{
  "n_experts": 16,
  "router_score": "sigmoid",
  "balance_loss": 0.0016,
  "scale_expert_input": true,
  "head_dim": 128,
  "norm_eps": 1e-06,
  "tie_embeddings": true,
  "init_std_qkv": 0.0194,
  "optimizer": "muon_variant",
  "beta1": 0.9,
  "lr_head": 0.00923
}
Below are experts of layer 5 (counted from 0) of a mixture-of-experts language model. Rows are named router (the router's row for the expert), up (a neuron's input weights, with its number) and show model dimensions 256-383. Each number is 200 + 20 x the weight over its row's rms, rounded and kept within 0 to 999.
After each expert's rows: "gets" lists some tokens that make up at least twice as much of what it gets as of all text. This comes from a sample of Wikipedia text that the model never trained on. Tokens count by the router's weight.

# expert 11
router,221,174,201,208,187,198,158,193,207,216,220,214,217,207,187,230,220,221,196,203,178,204,194,197,187,187,192,216,178,169,196,222,196,241,186,187,214,183,185,219,120,208,175,206,200,201,151,180,187,171,181,211,205,232,238,190,152,212,180,222,191,198,183,202,222,212,182,188,161,204,215,225,168,206,196,191,167,185,207,196,191,197,200,183,210,193,224,193,183,216,209,212,208,221,193,205,203,216,220,202,181,205,198,169,219,187,201,176,140,182,210,196,201,195,212,192,188,241,224,214,181,210,219,179,220,163,206,176
up5,205,223,183,213,159,193,198,174,183,220,165,199,159,180,181,221,226,199,209,181,210,182,200,209,233,206,214,190,191,184,220,205,200,239,168,203,208,220,210,194,217,230,172,184,197,208,178,217,181,217,202,174,197,238,204,216,177,177,193,168,252,204,214,186,197,211,204,211,212,196,215,226,197,205,199,215,181,176,203,211,214,225,165,164,200,196,182,171,176,236,218,182,213,233,176,186,218,197,156,173,211,195,203,207,162,170,220,201,207,204,190,201,229,235,191,218,209,201,194,207,166,209,201,194,197,209,229,183
gets: " |", ";", " 0", " –", " -", " 1"

# expert 12
router,212,226,181,208,232,186,195,248,208,193,213,224,187,221,234,180,231,210,189,212,221,178,187,165,155,195,199,196,201,204,188,171,183,199,182,225,252,191,172,237,172,205,160,231,236,187,210,219,174,197,186,222,210,239,195,198,229,170,214,185,199,186,193,214,242,210,181,182,174,190,226,202,212,189,197,205,220,165,197,215,173,198,201,204,234,168,197,193,199,202,211,182,180,212,225,208,201,211,196,202,223,192,183,178,160,196,213,211,193,205,163,209,167,201,161,208,180,170,163,229,199,196,226,202,204,185,212,210
up0,189,186,199,210,208,233,200,203,200,173,211,173,195,226,186,224,205,214,192,178,216,187,202,223,197,226,191,226,168,196,213,196,209,186,228,200,192,193,215,216,231,188,198,219,175,189,178,204,181,167,189,189,221,222,205,199,180,195,176,233,187,198,208,197,215,248,229,197,197,196,201,163,190,186,188,204,213,213,186,190,197,185,207,168,196,195,250,190,153,226,194,166,179,188,199,222,202,196,176,212,194,183,206,215,209,209,170,178,240,212,187,197,171,180,236,221,218,186,182,228,212,253,204,209,233,171,181,191
gets: "–", " (", "-", "S", "/", " A"

# expert 7
router,196,189,212,184,212,190,176,168,182,207,198,212,185,191,141,197,211,199,169,235,182,211,199,210,183,234,192,182,191,199,216,178,186,197,187,209,250,241,179,194,160,181,208,204,224,182,171,209,174,192,197,212,184,203,180,216,209,231,228,198,204,238,190,182,198,170,202,198,228,211,193,202,190,205,192,197,206,189,180,165,193,179,203,200,208,191,211,191,159,213,179,192,203,235,207,214,204,202,227,226,206,203,185,214,201,219,206,207,184,203,251,181,175,215,188,207,222,226,162,216,193,191,183,219,193,242,207,161
up0,190,183,175,207,187,206,171,226,207,192,177,212,200,191,184,225,195,214,225,217,212,204,202,203,181,225,219,188,196,218,202,210,199,202,217,250,192,189,198,208,135,219,205,187,169,207,191,189,158,199,198,200,221,226,234,221,210,249,211,193,196,223,237,215,200,204,205,193,217,196,196,200,194,222,193,222,169,206,181,189,174,195,209,168,205,190,191,195,197,238,177,185,206,193,205,190,176,187,196,172,191,207,173,221,192,193,229,170,189,236,220,199,194,208,192,186,188,198,195,141,186,182,225,225,162,179,238,187
gets: ")", "|", " |", ";", "\"", "%"

# expert 14
router,202,201,171,197,196,235,180,219,180,197,169,207,205,188,180,188,239,218,255,212,182,187,217,178,177,197,173,226,200,203,254,166,183,197,196,171,217,183,173,196,179,171,197,183,162,213,173,196,195,179,181,169,175,202,212,218,200,208,217,194,181,193,198,211,221,211,232,227,210,221,234,196,195,200,198,223,205,205,224,194,165,190,184,185,197,200,219,212,206,242,233,189,187,204,194,215,231,216,219,207,208,228,168,170,203,169,205,192,193,193,182,205,196,204,193,207,210,213,200,212,194,178,193,171,181,231,182,185
up5,190,184,225,199,196,187,178,232,205,231,210,225,182,207,174,212,206,208,221,207,211,204,203,208,214,204,206,214,204,211,210,181,199,192,239,197,191,208,208,192,194,209,210,190,219,208,193,186,213,197,184,216,165,186,187,185,174,213,210,189,213,223,208,170,196,208,212,218,193,211,167,211,182,224,224,214,171,195,182,190,182,192,218,169,234,175,178,189,206,240,201,227,221,164,185,173,175,208,194,198,181,229,195,172,201,229,182,212,208,180,179,231,216,195,185,222,239,210,220,208,211,193,218,207,233,165,233,230
gets: "\n", "-", "==", "===", " ==", " \""

# expert 9
router,216,186,219,137,186,211,201,181,189,204,228,205,195,220,163,178,195,221,192,235,182,211,220,203,203,210,240,218,189,220,233,164,197,202,190,227,235,200,192,191,210,214,201,206,198,191,211,237,182,189,207,216,171,189,212,193,189,201,195,191,159,196,199,215,203,198,193,195,203,223,224,232,181,175,216,254,197,167,211,215,186,173,201,242,206,189,195,169,183,210,187,197,145,214,200,208,212,155,198,232,173,200,191,187,235,183,184,200,185,187,233,192,198,210,213,203,191,203,203,185,172,184,204,199,227,228,179,162
up16,211,194,186,202,200,208,174,172,182,211,198,212,171,185,231,180,199,191,147,203,215,220,198,182,173,213,193,210,192,224,208,195,211,211,219,234,222,213,231,213,238,187,182,174,231,181,190,202,179,185,205,212,206,192,227,196,249,212,201,208,222,211,175,187,169,202,197,184,221,226,195,201,210,190,251,222,210,225,204,221,185,170,208,182,191,186,184,193,241,202,168,196,210,207,216,209,198,214,189,208,192,238,205,194,174,164,219,184,183,176,205,189,188,191,171,172,200,224,188,143,228,218,196,198,210,186,209,180
gets: ",", " and", ".", "),", " &", ")."